Below are experts of layer 9 (counted from 0) of a mixture-of-experts language model. Rows are named router (the router's row for the expert), gate (a neuron's input weights, with its number), up (a neuron's input weights, with its number), down (a neuron's output weights, with its number) and show model dimensions 128-191. Each number is 500 + 25 x the weight over its row's rms, rounded and kept within 0 to 999. Numbers have three digits each.
After each expert's rows: "comes before" lists some tokens at least twice as common just after its tokens as in all text. This comes from a sample of Wikipedia text that the model never trained on. Tokens count by the router's weight.

# expert 22
router:499503512523466523482460489453487539540474484514502497509484517467449511496516530482516458498498452530459488511482544509516491472518482532481487507553498543496515517456480499494467484529523486
gate0:524501515495494507544508508481514472434512463547547503434540467552509474535467514469500483467518522540531511490440530482501496501443494501456489450467540487481506471517484549501528476514501479
up0:481497499495523485502514507514495520536530512499473497517476553512489503441519483500502502534502494463471488505551469505511521491520501462499500530538475541498477515496533470466481524508536494
down0:493542501489505493493523503540476481522501530522497490475502510499524481510549496501477439479511479530490520496534529483492490507512496498504493504507493546498505468498547507491480514527483456
gate1:482465491527477474499493509522501536473490497510451504486541523523510556494487520448486490471531486512500470513502536525482511514494523493493498494516488485456521505519525512467516491479474443
up1:512476418541491513544470458497524511466502471515506501517487469496471544486480553486484489530521508475459491521505509499499488499482483501528529464526527502512512531548490488479508479502479479
down1:490399524501505510524502453517495455480467508518495483493462528484491479447510503524482527507502470517467516488498480485481495483466503474517519522499512500458499538526529475461466473479498492
gate2:538475471456542509469499555509534496506520505492455492517507431510505452496509478549495531479502553502518502479478483536496514468489498533484508528472480464487480485509531495523476485517526500
up2:476531472476438518532509459513505492495484498493506506444512532479512553533529462494512476502461503478490525498513474487519470515515544493580476499497542504525523495498484478490507529465503497
down2:477510547507523507501472456538527503536492505529498554534537512498511512491480500535515491509496532523486516475502469513524471483528484469474514496465503513491522509503503485512487531439510485
gate3:525515506516474513484515529518534509573488460470459518500477505489497516540499471506458521475465489465496493510516450514480482488487508516509509474496488502491464472472481493522519472480512514
up3:501480507546468478505485533497545522520491438473515498501439494494504484512478486480498492476480509504516489459515405506518494495446471523498509518480543506483506485477498481501483472491532537
down3:485482495481498501488517518514475509540515499466491464504486516503499547527492480479465456489519529492506491473514529513496536497495512523494499472478490475470494525533491507476511475466521508
gate4:543499461548501504539480492506541466546478485468533502512498505500512560498514442504481516552541510494514500486481519488478494465523521495550514509494497503456491517524508496501524462538513502
up4:554511485510520472518481474471553460495502468477506508477491519512500504448526496526506504549534507466493519492477531513467447466507534487541507473482516433466546503505534505536518450537464453
down4:499502441527498486531469498499521494470521457538497483565488504524480523460506517490509439509492533491524487519541508521521483490478500519542490530492500467461480503496491493488536527488483536
gate5:516450532511508507509539494492499512495517525495510482550501555485533518520468488529467483522491515512456516534520501496521483474485477485474537473559480496528514503539515478503510505502487519
up5:461454507510495489527517488491509529516489537506480523487492479480495467522448483509505491510457503511512528453497529488495528488507474542530487547505523520532534507486509490494488526510440509
down5:491554497499508493526491539499532482488498547506513541435499513500505543489485531474519516537440531514527460494535534471521512483486478507471492557490536496463481516512479500500493502475480530
gate6:540474496499498491487520504506495521510563514473486529529502541518489458499490464476481498529513494473504545538508496506527478515491521551501527501499521482481529521487529539528522519516480519
up6:470507484501543491529532441489470484484538460507486529441528542500502493467457543507494503511532538515507487479496539530472485489467471472510527469477499537510493475492510489505474494479458471
down6:505442501491487454531485517525558468437542511484510532515466512520472507511502500543514474531471559486525489530490501485462512503502507463495479540514501521522562543507536512492466503525499478
comes before: ",", " |", " (", "k", "w", "ton"

# expert 12
router:505488485504509533466479485492526471494458484522492511532465502541526508484487499516501482489486499526529510452490457501508565481494547501481468518528483471507504527542524508468516514494490500
gate0:488466526513436511502489452469506495537494495486503488508505516495501536522509500501514517466531472490474498477485493516515493533467542505504523492504575479510481521547477498471481483527531509
up0:519457507478516511531525514467514490479477498507483492461486472509480504466490486515515457502466489486524480503452520524428502492522450529497503475501470504501501520491516452484546499456439484
down0:517553508491541511494501522516567491486512469498488467495503501548508490508515510485439483478498530482501513504481533462476457504501482502481527485490484511396469428488516484496498460499483487
gate1:460509496514469547508491497481504510533512506515517481524553510490498515463519537497444491508527496497500515529492481494476479464522482463507491499501521517551551478472513533540490497493512495
up1:470528465480556527500499519515492512507519477532544497507531517492575496526474482522488495514531453464513513477512473497503482498495538487492484482479464490494478460506499546525535493554493493
down1:458554498532486545503468465479529482517518506482504500473528496497544515485475515519506478501482524484494540518473494492503485500538494462502506480487530507507498486454472485500460519505517520
gate2:496471484452511463512503475524536516481502469520501519541478472529514516490518496518516515503480502477495449509492514503482472496459534482496515489503507500482529535539473515499479474461533499
up2:510525534531525499499529524523503468498528485462532463496511496493469497494472486479532484497544498547476549503488482476531503536451488479503510512498537468532477490510519493504475496514539513
down2:508562525455494505471493473487450525466513525479545516517529494513473505483514462496482505485475482512498492509442481497484501502524509555516542506514495482492524431484556519481521476484499487
gate3:483494517507468499497525516490506493521487508567539495476505545475528539520507518490551495507498482524494498484490479518510481549450481508463478509508507509547472541508486483508516519491481511
up3:495460513541458488525505499494498525520491537520453500459481499478488495486483497502514486521465525496472481495496474496491491526489463508467549444488507468479456491456499486494544486509518505
down3:548477514481540482499538513485535507486485492467525554494492554459519504496507455541500561495524458533525506455485516521461553488494524522508499524493508535450492524481512492452496520505470534
gate4:496481526497515452508452519475524511461507482481479479474484476517501488470493494516482501524495505486540547468490485483527512503516510528521508509447475476483516538509521447487498466517512443
up4:503502504495507473498451557510531504437555490493541486468507502533554506515466499534488499495539506489500526530486522526487493531497521535505499498507477488505483537470520482496471440522562459
down4:476410461498516504485510485512493478490478457518520499510473481512480455483491499499501535490493523504510477495517528491508553498508544566535483488483472491462513549499475504446511474481502499
gate5:512477519506479505480498503521496492468494494499517484478501496494528515497504513522467527490497502506508520475491462500555500502465524474472516509535522488497456497501456560540523522468468533
up5:502544502481444512521494483483516474470504513484518488518518507517484505462463506476471505557457502527512503455483505516526496542514518476447532514466471512474537517521482465485456501450519485
down5:525506545511501471504530499474509515503473481513505501489499492531479542490483495515494495479504481509518462467488517529493504444526480501514549484550439477517503527493485464478503500514477505
gate6:529500495512495518469493456514528523507477549478485479489471482501499463465529505496515478501493519476537516461487487476440521539530481524506462491477485500468503477523477433488518510538509512
up6:502484484511509464506474466487465516497486494499516550496484496502488542514487540503459507502460448498514474448516505513492495526478524479506538516534477497535463519499491528487453460504491502
down6:449598480538486503533527526493516461516462512516504500460557495492489514492551507501500532503514493489522502498523519494477532475462476510486469467540539459478484484474506473467506493493483489
comes before: " ", " f", " re", " p", " st", " c"

# expert 1
router:531506486528523480499477517518532538514471487504488528525447508534491524532483485494504517521477512534466462469507478526492484497496481530488532508499479492518485501540502497507504504508458537
gate0:531500497502522486463503534465485504457508496470495502490516550506516472485482484533530518504489545492539519547475493511482498507510531496488499489475453463481505565459531538482499521519508538
up0:506505500541502502477501509506539475495505524497539514519511507482504508501558482557495492485481439518494516502450503508504492508485474512532490492575481500529495502475500506516522503508544550
down0:524552522503476478500548482496500485486519498514521492479537492540525486464482545457487491507498534446457516510507505503435491514477527462503501473529517433508499496463560495488507489514512523
gate1:538530517510534505494502534507530490502554462495531503475527494491554518494471464525488492513482533530434512550502536478541517540523523481500480507534498477509483476483508543471529435504493422
up1:559508524524516477519495492525551505454503461483546453495509537508500524504474510549504538494489491485487497492494497479560534517500524484513564476487500499527532519539473515525533494502520498
down1:476579509493481504515461491486523486473528497494523510495546519478489475523516492514508499493494550485476481529522526486469502514525521479444496472507540434479525481501471494529543494486517523
gate2:503508464515472506503496546493490478499508510498499499489578556506502508495484496463504500518516519476505463482510495524486472513509513489482469483511508453501488462507484492500486492515474532
up2:497494516516514543489491499522516453492515466509492531484532511477457532515511536510538505534506486525496527491500491471515517514506497498533520513496536505470502474475559547498525484498506548
down2:495493506472508514475510522487515507545496466503481530508438496490437501520497512489499531516494541542492511538508533569482505520472498457508501477517483505521502512523480500487502523551483444
gate3:466468526451489473479515522507492517504488479496459502475481543507531544497484522410445537525498505513468485512508467530542457510505515463495488499534490529544485503477487507471435488524529528
up3:465478491469494479461524518476534482503502487496473464459501501472536540495445542498475541516508512502470518482508488493516503549515530472493473500487508473492476483498480523457485523484516492
down3:468385518522486491469499513541480527486520467466512477469473483476491470472506511513504494559461524461505501508508488519500467513485537479544479538506488502521491561488532496502535473531505506
gate4:520482514506468501481539497511497515485526482482517477504495487527470440498478531523505462497467538481459478490532504495508497521468479502507524504512507490505531404508433498476487503465492500
up4:481517458535475504496525477523516532493497501519477512502493555546474442499481532504475500503496471475476535500503515524538477490524507529492519503498551551560495506473513538480453508469522513
down4:513476524516550509526514572508505482510494470485506550491470517498517483495469522470552492470514509494487529490561503487475483527515509515495561471491526521499484504507512510498484519495476513
gate5:497490464478517507548527505483499486466515532515494466484539501505481526504519503479463507447519511484503504488455529499515489509505493426525451462471529487519465488516466501502491476507495512
up5:507513517518512455497464481505477497512473481473515495502496488499476466505528524494485550498508494500528498495432561505480556500509441509514513434506526523499513501532492470506541469479477492
down5:502603499487501470508484481503494489462518511502489470527513516476494507519524558510506537503492486491517485497482460500519524487502467505487465502506514461498531459495481481479522530514507455
gate6:528497529472516499533506489468471490496475500491495481492517524467515553528447494521517489502464484494491498507510526542552517534471533482519508500458503506480498490507513496543473505543497503
up6:506523519505502511468521534509515503481495464559478508458489488473495518481497453471485490519497528499483488535545498481482507509512473496517467478511515534490489481454424503495503483506519536
down6:527555527513488500507462471515569507491525490483461502496499535509505515480523531495504507467533493565492535490522504486465513493486518531512468481505529453501492431504549544510497497500471510
comes before: " of", ".", ",", " and", " in", " to"

# expert 25
router:499498481503524487437458497533504533490463494501518507492483465527500495515486491502468492516512522540528478464500461498480504513517500544516529521527515489507527476525514514510521497491472536
gate0:544492518513480468498462525476482481466508490456504501508522524508530447479500495464493507518503476475500495487490452497468470475511472488506474497492516517531496531391502437512511495505514470
up0:464508433468478500480496412473483519521473515500478515519518497480493493466466525523559533507450512547481506481499525496479425508498521473530486491522476527487478532526493511486509506510472463
down0:511482452502532511519462525531503511499495523463489440523509502478509488497532505517521549494494531477502511506534472499498501481493464480509503502550529457495472557497518505498504506462527507
gate1:505486511562473452519483491512470469532462526458499499542519491501475480526468545534494483501499525475481534520502498491478528508476505515501530509492486494482518495513485521486494499502498482
up1:487488453493517461510471487492474485531487516535472484535471495482520462480504520512439559490529535470471490492475480512497530553471533544459476513476498528498488481495482486462542507531486487
down1:457565490491490496476539539515478493429523507464514456466484508471521540480479505514484488508499512493470511489498531540569506530504501501471510497539511477522508449498519444518528512509484470
gate2:505505522477538495502497492456520548496503462501479527501496505512475487460522483546495504504503511490495516457490555518535527527478504505505514546509498488541502545494529546485487499475488536
up2:506516540484484545481555459527511495515475473470556519496529494507486528520483482510494464493515538567516494467522520487542479478482526494521515534556505509472500518473477490521473489491490523
down2:515522465486492534489511460463483489464514484600541458512516465496500481510540505481504480499476480498520511482505504507466503520528519493504488472449523471492509500517480487466471462449545512
gate3:457500498528499473503520471481481531532530503455486480543496549520482558486509470503511472519504532517487496508473493534504495494471499477518525462516506510509473517527484515482504482455497491
up3:514497518467504496489505503502514469518483503515522516470483485456489469545472515465474515462457506544501506490534514492518504511517528543470497516527546509484495491477497517512436504483507471
down3:505576478502479522502481490515477466501487472536506524484484526452486474499522518479521525510504497486500492474520510523504515500505504499512512491471519550474546427503517497477507509510494528
gate4:550499500510526484490558493534490561514465484459482486500486505471526529475526472515482484461464501531484520489499501526501489461514503527491492508517527494466534468480519477502494523494455462
up4:537507491483548503512533514490519543494507499499490487514513418515503490496518496508464487500524511490483540478440507540500460519520437484459482496484509490491488475504545504543512492505494510
down4:470500516536528530473480496491491503461433497492547521493515477499461504499514474535504486535484484509524515500502550547498489513466511512531440493498501509518510478514471503483500544492519501
gate5:493482451476440495475543473476571461465565544465522487479495488505470484515540510517522503503500522492555492487482502532539499525541470513506538505497504448496456480510520486565492524535524489
up5:514512509468490492506482491533514530508550507525480530482478510548503519527502498517494514527529471538483532478522489512490497542508482502537545465482520530512530493521463478477528485503464494
down5:481458499467476506540529496526490524484524536516520464511486488484491502528497475507488529489492522522533468499491499517556474556483539521538487483517461468499493534478498486485521508498488487
gate6:499503470491504534500551502488477505487488466547504483502506506506502445496492518488485486528543534465489461509508479499487521491479465500503484497486503493468517472493525555514528512483496462
up6:559478524487525473500502478479513473501535517515541490532502481528548463471507495485472508500566468507505534502549484458537503495493453492502545496490513514494493465536396504517494510500489520
down6:514526505543500524513483513474516507453526503518520474512502507529524504506555487546476519478553494470517543527498535490502506486518536526510484511454517479521490498484568515519489503516522499
comes before: "s", " of", "al", "ing", "ist", "ed"

# expert 9
router:487490520516500484475469492480495505511512476476515537544477493530467472494486503523496487494468522462479512493531499480473539504499489525548507509454481502436504478517476434503521459489542497
gate0:507504451509561489483518489502546504565523587541532547464507498496487517500503527498497521515529532482536466509500523539506487523495497504496511516476489501505480515517489549511538487554486511
up0:470512471488498489454518518502508538500544505484506461445517521500477529527501532503461502461502528514526484520504529469521465520474504469495502546464473488520534482525497501502459497544487510
down0:464439533511447517507477474501504557496471523499466482480453524457560465512488505483492522489538523489503523504495524483498493501529495491500513479479506473480475528463508482521540476509510502
gate1:528512461488524464531528507516475518540488450520488542488475475467473560514534509540507549490524485506520432556528500543520529490517508488509503482501558550558500520504499486475513463517476481
up1:539482532544481494522510564526486472514500514447473508475496502520513490470511520494475520498480541526466504473480567507541496497482459492480498488468498504522527507465480483526504514491535487
down1:515574470529492548534522508517485451543460510503521486471534526516536511500529518521469513504518536483469528501490520505471452518508511470520496490472541505524550448460513482516488496502491460
gate2:507528462504513519557551469498440495480514494480509493471523478510504491485491467510492499523569535495490466490502494480525455471484489518510513469494424483492512478501503525532478507486456488
up2:522532526493491516505484465486482451523526510483470494526508469503517501505513464493486520509494533510458497438533491552495525501528516572504492510489455537509508539540519462509482535524469501
down2:534507497499511496516470553522456505485543517520508483481489532519525492519520502497518481524495495480506540556475449454515486527491474493506501492479504483506473479478474538504504504541498458
gate3:466486509470477474474497509515537485485515510488512524486522512493506440511524471444499515531479514501538502497505502464505517514428516479505524516510490433441531482451496474517496525492510458
up3:495483466499480525504469486507513486495517485470458487549477486456521490492458531482496501525517489463514536512505498515489541511528472495541465486507468469499474511505524490511503517483515549
down3:466527548528503494524489479533478507509521495512485514489561516522497530512515517487463509494497500538456458499445492482477559505484473489482540473474523553515501452510512476519484475483460491
gate4:456517457510527518496477496489477532476529479512475478486531476478472516570483528525502499485407465446524477502511498479474489493499515491500490522537503455478507477511539492476511479514516496
up4:475514497501512541463492513530453466506479551483506481520521467540520493482522462471503465457505533489465475529512491487507478546519461522492502497495521485470499500505481494498507491531469510
down4:527479471501541535513481477506505484540527510487517494420520534500515513475475504442513486430534465533470494512531489496518485497490519494507502509499501503488508505539469513497478495538528527
gate5:492506494481526539518521530516490478485453510500495519540472508508497493478525482501508466554526477509485551518481499505463537510536519481530523509471449497502500530530550491516494492511488487
up5:493510475483510493514539511514459453494480519526502491527483474507508499501528446478511431483495491521505507512504464479492503480569513505552529491520492478484470486485527472501504523496495493
down5:488359499471519469493527529496499491499504527487537504526435499518494523482475517520466499505494465519481537510483502525516479479497480480504465512493507508479456505523427524502490495495525492
gate6:491520484495501483532534507509530513531496480480542497441496459503469489487512528510535529454488487534504476506502535518522476475448504491485494528503474492534520510505500560446481507506480505
up6:476497460475559507491520486491465476465510494503459456474513541481507492513484479479483475531528493515446518476504444504516490519540515466460521485495505481484524492472501489508485551538496491
down6:547532473532524486471505490475524460500445490493523468509494533520499470515462525503486511533547485543532515487522488506518500512435521485469529536522526498492517524455491548516533486501485499
comes before: " the", " a", "ed", " his", " he", " an"

# expert 10
router:520500549471530475517469503516499516447473480517524520487560524500469461469498506494513546501469504493471489512489474538477536512525510532496485518486533540449507487498488487522498494514521504
gate0:509519521527480516495523508508473534537532484460498503505507505515529488500532514492482488494503485480483480456483497521537485482499513455519500456495447462528505542517495496519519488541530503
up0:481523491525474526480500485507459467526530478451511492513535529516520462489485472504461500454523462506469499462472478532552508488501529482493515512502473479478497513482485471531516497524513516
down0:498487545513523512506496464470536485463536506495545448471487537470495514504481491519483505567471475445502517539514508478496478495494508485520510494525484532493543525468541522491523493476529464
gate1:520473492539508532478533508503521503511487482519497513530538485508489477527511494474519500523477529477465462500494511510499478451442555506527503513541497440499470508510557511513510473482474515
up1:471531492482476479531510519476516522482499463510497524497488492505503499489483462514530473469485515457486481488518502478458480509513506489458532484484516471465526499531450502509520519489512503
down1:506532482496459501492478526522546505487458485523475487539525487542494520493506462510472470526493513517516485476538524514506556505477531533509533521493543514493490450461478452520468478518505467
gate2:457514509503465499504466484508530463505545539492488514459535503540457480511468501500480487545492498479461529506498506538518473506504505484523530534506496499484508517486504478504469486495516455
up2:541499487506546528536572506498441562538512472508508467539470519490503474506477514462489502447506512502484474495540491523519491479488512508507479463514509518508506516489537501554517479491501482
down2:494579454521558500477495495492490505513492512512515466473487496487512475502470521474503538501547506472504511487518496476487495485517490466479493471457512484484522538510508441513480514515485518
gate3:499531539507525473510508516506496510516532459491513521485533474531490505473521478537466522474472504552521530456510523502454516515510515521491493510461486509461507488558486484497506516506505503
up3:481523535508511484494522521515514506528518474468518516507484489560479509473535456528482497522485487568518495465496508488454512507528469523499494514478466501490501510558488468501502500509496481
down3:510399542501518523517513515526524535489489527499522475516515516485514496465513491546489525455499517527488516458494487549504550486500485493514511514494504526508495579452560558523490490469489514
gate4:530485459498532493518507530503483472535536496515499490479477507535496513475478491480468523500487576472498480501499472509485491483527492489505482457456491490509461459534479448495519515526516539
up4:479513498486500533501534486509532576460502516488506441479539520476500491503522523492514466478486438490481537517512508497503470498506527504507494521524540462509536518478491538554463485463501438
down4:533556532472523478520485539490502520512509515454489498502520513484450507523559529495560532479497544523499473465512489478538493470507445474479481448462494498514532484489522499476493514502460516
gate5:474475491510502511491494461539544581491499488524520451504502468473524552499520503484519481540522484528516524465493494473446459485518515521454497497543519490525488490497500500470499463521517531
up5:496487521518491501507481526446481442516520500498507509446478527496468475489472548494474497494487492473450517490501489512478530499473494520523534474525465561484469524522525527516552538502476459
down5:516614486480486483503459542534486498513498484475509498491482476551483462512484513462511476485512479482519505511490520473503544531447473501453533465491509493523529494519493486465479506493494536
gate6:493479524472509476510492491501519529543555466450467498524476483503515494535566482498500504532518496500460479501511516495541512513537489533472488496465470494494476543475508465478500481510453466
up6:496519495485484487523514498509468525544481534526434479524491476506567515530522452505506547462502460471526482488493548495526502539507508515512513475485509518451481486533505464467464460495481476
down6:524523536483495453530467445473535507535499459525493454517531500481508506501477504501475480537489504532497514491524522474529521514491531496502484487442505520515495535505509503512483482524521527
comes before: "\n", " the", " be", " The", "The", " a"

# expert 26
router:470508514492538470513554506463474453467471472529495498463473498470479493494527487523528488480514526486493487489503446481513478552503524505457477497522527456520494452459469500445503534505511481
gate0:501529523493515525479523503524505514509497481529510474502514528476517530500482464466490534519487467452485514495514497479502502472564464464499540498524486483491473510474524522475499478455474471
up0:477534491490467471493496492558521468508471495481527433536534535538550527497530494441468528550543478501536489446503541510485528447543497478445487481514468493529494502513498502499502506504464483
down0:476461505542522543543545500497487496507491504491511569474529539520456534489511462518493505516453518472515523500511516517491487477510498517515447453481485469524447535518513486498500488511497496
gate1:496518486487534457455459473508514568502481463506534473471518530484498521536524498501499538493495532487565509462498525484478471506493520489489510447471516519484494557504499522503529481496538496
up1:471494462503502527475536531532542450520512468516464518529458487525520482467468465518487497503473492457457508511471482494510523474497519463505495530495516510493484485534489528496549520486481491
down1:507481501472527466517477509513504503510503418485515488484478490513523457522487504536483490577527515476534507464516520523462495502483436544480525474450510479500525501536506507494477496485448455
gate2:536470476478562539490504518466508492528527542508514467525541472509472492534490492518504484501483463480493459525517552487471493496489507489539534480503493498524499526547488538514532502536537499
up2:505537511496530530480496521477536515495490498518473511506504525553496514522479543497508487478526482523497515534527540502486505516496522492443549472499495509510463480478523509482469518490515494
down2:499513446565462510470537521514519473516545476467508484505526501539554485480520492454465494518512499498484516495463479468491508537536513502474481535503542506500497468506513450496493479545486475
gate3:522501505489500516488478499517519509472498513456525496492476477510487502514451536536524489528497497511462501508488479506508482513515516522537478516530498466531485498540486518508411519508537502
up3:487514517545492476495501517495502485508503472526472494460510534482501531475501489498519460513495508504517530509510502498496530498505461474448519483521484470460481491506516459474551486510445503
down3:509604478458475517463496507500475513491525509497504484535476529518485516502485448487513505522521497493481508458535465507482478484516502492516504514566495482446542478493494479451520510483499491
gate4:465485472495490497500492476494524507473485515488492505495512521503488458521467479513487483534554414509556496512493522489475496494500469483487497505541462453505448523509560468483514516505499547
up4:506558509517513462463446504523491468495492506466499495529477494555549461553511509516498539520477521487493479490466479554513516480494529529516494486504519519488505518520501494514532501534529509
down4:496473471480490496527490477497494480496519511530496466487525485488534469472504529523492506519515454507503474535521445510477481494474523515504533535465524472467493476486511527555467561492502495
gate5:468470490513474533477505489497504481558488496466489465501498544484536452474522527503532505491535469475514467522452472485468516477506481538516506493456477501507492519501562526536490481542537524
up5:494478472552499521521516484535527496516497482541493458506517470505485578517481467506519469512501476541463541526489529488476514508494547465466476483515487506529490549462527507482488484512452514
down5:495462487492509528469502517510489488452570451497507514513500523530440471470470499480479511531534520482452509495552491536491500493497480495489528511516497506462469503504465488505494497504495562
gate6:489484516494477518459484505540459485509470546490457468478532462527529555510525516524498504522485535478499482482447475446510515482511503518523521525500501487483493502460470471475462448530460508
up6:508489487525527513474503481509519473544488553502454467494496500510521529489486468482463482489502483462500559514453462519544492528479475479500541481451530498480518490490508509492516461509468500
down6:478448472520491536531530471505489525479486468517504500474502453486482446465470492506523492482525471512481505489454501507493483477494488540493536534485561503459498504529542524464487540488500552
comes before: "|", "\n", " |", " The", "-", "S"

# expert 2
router:513505539511529506517443497488490504512530494470523565511455482540518530505485508496456488498473504478492511493527467484469492499510479506540503539452499515458493473531498453499513449475472507
gate0:521489509533515493483458474524500480477536456470464487499514478517489465432477459520477521520501529479514531522498469526483540529549465475486534504493525481516536466499487527490496509525504488
up0:458479472509470511525532522477495490501442492546512499483487520495513522544523521489537519457530483500520498500501479467480461483435501489506503465524533491455518488472482467498485494473472490
down0:531536506454481489505546530541526518532470503511519480529503475521501501517480446496499502529473486501522492461471491478483470461509517485504474494495507510474473415478554475515482517497491471
gate1:516489525499509502488506455482517451550486543470525480527525459501513525457450474500519478486495535543466510491485474510506508503474501501513512519513476466490543482511505498507479492534515459
up1:486501524490523491502480489498498519495491502478493498532496490494512482470515435467461477508492470541489475479480518477498534492503543551521456514502505480492479476500513529511539499475489504
down1:509459495494477511541494490489499486543496461536532478480447479469487496499467525482506529505516470517500511474470498496473456466499473499528553479513501535510497508498452540482488479518482501
gate2:463508509529499501488469529489480489505566496491519481491504554489503530518521482462515506455495476493457511538534513500506554507540540530474487526508459524546532488507481537517497536514528493
up2:511494478549523491507453485471447505492514475505523492501481504504475537510473482518559504478473500507495463524509511449494557495491510515514519525481483526512532519521452527503487521524491479
down2:488515486489505486494486489524507464489526487554508502479462455510482542561491479504477498539531485539493484502467511550525483527437510545549502474505504507543462499519508492475490497584520529
gate3:518475489502517458498488512547502534506543499490490513504517490463527487556501528513492486487488471478458473530488485549544506485534499545514522500501492481483527496529505524484528482483484494
up3:521506547537462530529547490459481484481497430468502535474500530490455512500544515504496500497486522489511462484481524425479497531505507450522463490515517511509487491521467516506496466532481534
down3:458496497509494482499480488481505477501504485512529458502540500492488484473428507504461484511538501528473502470503512472492477484464505503473490488491481492522518449517508492491526515490489482
gate4:490464507464476492490496447511503492499522549456495484480507505463471488557510511492494501483479516500468460467566517552515516501511515554499524528464555459523452512536468532507494489504499505
up4:520478504530489519494518560485457495525482545507503494477523517528520507509483498427508453470493494534527496504484508500513468486490488466519495502479472533526483493518513523520491477497409478
down4:518529481550513525458513468500475489483552463499522500499534519487517501492519510493508483507457479471542530473555505530483522496481455509526516477447441474493478455522472477521544498480461492
gate5:510492563483520502481503509515455542529487514469501505484493477489441499508473475478506478505528511551475514476497539506550556471465514507476477498491504531508507471509494527460538497433485479
up5:514479502509488501497508436476506481459535513511522495516504498501519503530536504540515533537495503484504495512523498464499494510516475513541484455508515540500514586529527503507471490523498522
down5:517511510490490515484489479493498547447526514489531527486562494479532534514533486480497481482513520468468513507537511502488555518508466465486430508503505470472519524507535440502488499471506482
gate6:523490441497483519490533492530482509520472494524507457517479486482489518486509491502524473554541453547504538481470488529485531466509513480469481501562530456517496520498486562466472501509481495
up6:543505491477470469501508522510508528534494551512511502527454480503492557489488491504498496519521481507538483449496500507495531489486497498504522480513556516532504492521506511473478521509455525
down6:483533495493510523472486461492515482498466495477511497520489498509490467475504485548518510485511516533557482492515510461532529515529514529491495466547496533487544476505548535458523524455487502
comes before: " to", "ed", " by", " in", " the", " on"

# expert 3
router:471504504533511556517533458512511481512492474553490520491545502477495474469505480522541484471503482504461512509498487497455472468483481491525498493536502528496491519472503506524532525477496512
gate0:490522484509537514504470486514471498471526547478510520535495509469478480506493503525516482499492470502467514483555480497515503489520463489490516477497479482501523510519518500482474479513488488
up0:491543471469517518499499484531476465497501514489546490549513514487504499493522493470459539503505508464522500510529493475519520483478485460508502434543471496468494498472514509531499523429480484
down0:493545514515510512481521490511571513452499523525508503518515476475488508499513590537423522512445485446509506517507529482520521519460492499504509514514500548484515520493543508498504497520473474
gate1:452529481508480489521465503479485500496560503492470491491514469518481462495483551508503489497554522494497451493439497508565520488465466470513532497466482508521487516539519429486507487506485485
up1:461517498527490470505484497492510472499554491478508510495534448508466482497489543531496464501531551502490484509470511526579509497473486495504520509499494516515488532485549446483502485509473485
down1:491383510489505526505545500480486512461479518492509508491466502479565507496466503513532505470498532486510517533505447469533522501502526552468521507526464451511494491492497529482474539484478458
gate2:560492533507492483529505537484519528482500495509511480542481499539482491504471478530478485519488512482510481473487507432491478506536505491552508484493506453470512507464515502512480520476535448
up2:523520474469496511519525496485536463496541469472514483458553480490513463496537489462474495489462486475504472516507518484524501472471521394509461481463508497503462482529458523490509468526506518
down2:520522489502560467507443537472516500522529518477516499518500490476515512462515514512541506497536485510494502490512513500502525507460516542485515494512513488484516507495541490492483487524457513
gate3:486525507452549459492519513526500438529471511510530522499523502524493545521553514521446477511524495439534489484494477496513474531481508521508515508513482510492428481480510512477497514546507540
up3:500514492541527457476517512504486497477505481511509501491519524498487518530473476512492486505485489477477489515427502499569469551546478494553481528521518479534493490455498482474480515510514516
down3:509461485463547456526542496535497510507483463497510501512505529576546479483500456498455511488544506468504500489494482492514475486505501492492503501481481468498522525501502513481521548477546508
gate4:524471475470516493509501466476480497495483508499494515504541465494511475536440486482460474504502505493468554477523506533514526463536521502502503495499473477473523535484510530547515479535527494
up4:524495477463494495471512484515507522520506490531498501503521483503521489550466473512491471496516497510474547487498505556522510493503461494479521481495491465541493519476491521491519465560523517
down4:504445494478476515512551499473483544534496487502519533509505484512526469522510476475512538501506496543522515494475470485484526496519539520504542519528433453513517589462522500476484536519539527
gate5:504521466525499504496510484586479505514488534470519516516550534492493470460510542540473496552477481459510501485520498509540491540481490487558469485476496504481484489490496499504486520490486479
up5:530510539485515498517520496474506479500509467474511487532509464474481490501521507407512497520529488544476471536467484532487486480483499497461517507529479536528460450477475547540496542494516497
down5:505551500496480459502509477467522473491547496524506493453511472493500506502503486465483490512480475500515492498495514487460513532489545525505476494480479484443510521515468471511538505509497500
gate6:515531544444529467519511523478481504505504485490561531496490504505544474537493482498464483542508511472552431512515507480531493537498483512515478509468494504493478505534528496505457561443515499
up6:468506447477497521484493507509491442469483516515498499503532491472496450489503536499493508527469516470505526511471536502481486527478508490496562472502534495506487498470508519479483518527474498
down6:509493509510511522507501476544491511532517538467474477506472498475470484508462494496471527484510517531512475491520523539519511569500511464522521542501496472538512457513514497479524500491508511
comes before: " |", "\n", ")", ",", ".", ";"